Weights of a small mixture-of-experts language model, trained from scratch on English Wikipedia: 249M tokens, 10612 steps.
Below are experts of layer 9 (counted from 0) of a mixture-of-experts language model. Rows are named router (the router's row for the expert) and show model dimensions 0-95. Each number is 128 + 24 x the weight over its row's rms, rounded and kept within 0 to 255.
After each expert's rows: "comes after" lists some tokens at least twice as common just before its tokens as in all text; "comes before" lists some tokens at least twice as common just after its tokens as in all text. This comes from a sample of Wikipedia text that the model never trained on. Tokens count by the router's weight.

# expert 7
router [ 84 121 118  64 101 128 128 160 134 154 150 128  82 113  99 124 141 142  62 121 101 128 151 131 148 166 127 143 142 140 103  94 100 131 110 104 159 108 109 114 113 108 125 143 121 119 153 122 116 118 151 138 113 102 100 154 124  89 155 108  98 154 144 120 106 169 135 113 118 105 125  86  99 141 149 116 120 104 140 122 126 123 128 174 143 156  76  94 175 137 115  87 125 104 117 150]
comes after: "\n", "6", "0", "3", "4", "7"
comes before: "4", "3", "6", "5", "2", "7"

# expert 21
router [125 147 162 110 113 122 145 114 186 171 112 135 126 105 117 130 173  99 139  89 158 157 161  73 166 107  98 104 143 123 157 169 123 157 125 136 146 133 147 150 128 168 132 131 113 163 111 134 151 153 126 103 103 167 107 111  99 109 142 150 102  97 130 118 108 155 149 130 114  96 146  87 117 145 138 109  75 132 117 135 119 161 120 148 117 123 145 108 148 128 169 119 143  94 152 158]
comes after: " |", " |  |", ")", ".", "==", "==="
comes before: "| ", "|", "-", "- ", "The", "|  |"

# expert 17
router [140 101 128 166  94 133 147 131 145 129 105 108 145 127 143 145 125 170 157  80 170  93 157 118  81 124 169 107 132 131 131  93 164 121  82 129 142 162 159 145 134 111 138 105  96 127 122 133 113 140 136 167 109 117  93 121 152 163 152 106 167 115 130 132 114 130 171 130 159 146 154  99  89 139 138 101 101 173 145 116 151 151 123 108 151 127 158  89 128 142 133 127  85  96 116 149]
comes after: "\n\n", "==", "\n", "===", "====", "==S"
comes before: "==", "\n", " ==", "===", ": ", ":"

# expert 47
router [163  99 133 162 166 133 131  84  96 136 129 143 107 107 130 116 142 153 159 126 140 152 136  82 112 101 103  88 108  79 155 113 140  94 120 156 117 103 127 103 133 141 142 152 128 137 127 138  83 108 178 106 156 117 141 132 140 139 164 124 108 156 110 170  93 146 131 138 116 129 121 105 107 128 104  96  96 133 159  88 134 118 145 129  84 105 137  83 125 122 100 112  93  75 113 111]
comes after: "\n", "\n\n", " JP", "0", "andidate | Votes |", " km"
comes before: "\n", "\n\n", " MP", " ·", "andidate | Votes |", " Mount"

# expert 5
router [105 145  75 150 111 118  76  87 125 142 141 153 126 103 140 143 104 164 167 110 123 106 162  92 147 142  91 107 176 120 133  84 132 108 107 122 110 160 169 125  89 131  91 152 166  84 143 123 130 145 132 131 150 154 127 133 136 155 133 166 130 113 139 131 147  91 101 144 138 143  96 110 104 112 154 150 144  97 134  75 145 124 169 109 148 136  89 111 131 133 133 123 114 123 150 138]
comes after: ".", " | ", ": ", " ", " (", ","
comes before: ".", ",", " | ", "°", " (", "–"

# expert 30
router [132 179 161 154  93  96 120 105 136 138 138 117 109 124 125 166 135 176 155 110 125 116 119 138 136  85 112  73 116 102 169 124 122  97 117  93 149 125 164 121 145 111 148 127 147 148 142 154 125 138 109 173 108 137 132 136 173 100 118 127 113  97 166 144 114 129 138 169 163 176 152 125 128 106 111 118 163 154 141 127 139 182 120 115 145 137 107 113 128 100  89 155 149 114  94 144]
comes after: "1", "2", "; ", " ", "–", " Green"
comes before: ")", ".", "; ", ";", "–", ","

# expert 11
router [140 143 127  96 176 164 136  94 126 121  95  86 140 147 136  84 163 110 109 146 132 107 118 144 138 138 101 153  86  93 136 102 108 100 107 133 102  90 167 146 101 110 127 153  94 121 128 157 137 140 124  99  85 126 113 111 150 110 153 110 166 163 154  98 153 144 166  91 111 136 156  85 115 160 155 140 157 106 139 119 126 154 129 128 108 145 123 106 100 136 132 139  97 142 158 161]
comes after: ", ", "| ", " in ", "–", "- ", "\n"
comes before: "2", "1", "016", "015", "019", "017"

# expert 20
router [147 141  87 162 112 110 158 107 132 136 125 157 148 111 134 140 143 165 168  99 149 103 155 167 140 120 150 124 130 173 161 100  89 100 116 116 122 128 105 119 131 117 170 111 175 145 139 189 148 104 109 184 127 150 121 136 161 156 139 139 153 149 150 141 135 125 145 142 107 150  73 119 132  90 120 120 162 131 179  89 124 163 109 136 138 128 123 128 119 128  85 146 121 132 137 135]
comes after: "2", "–", "1", " | ", " on ", " "
comes before: ", ", "–", " | ", " |", ".", ")"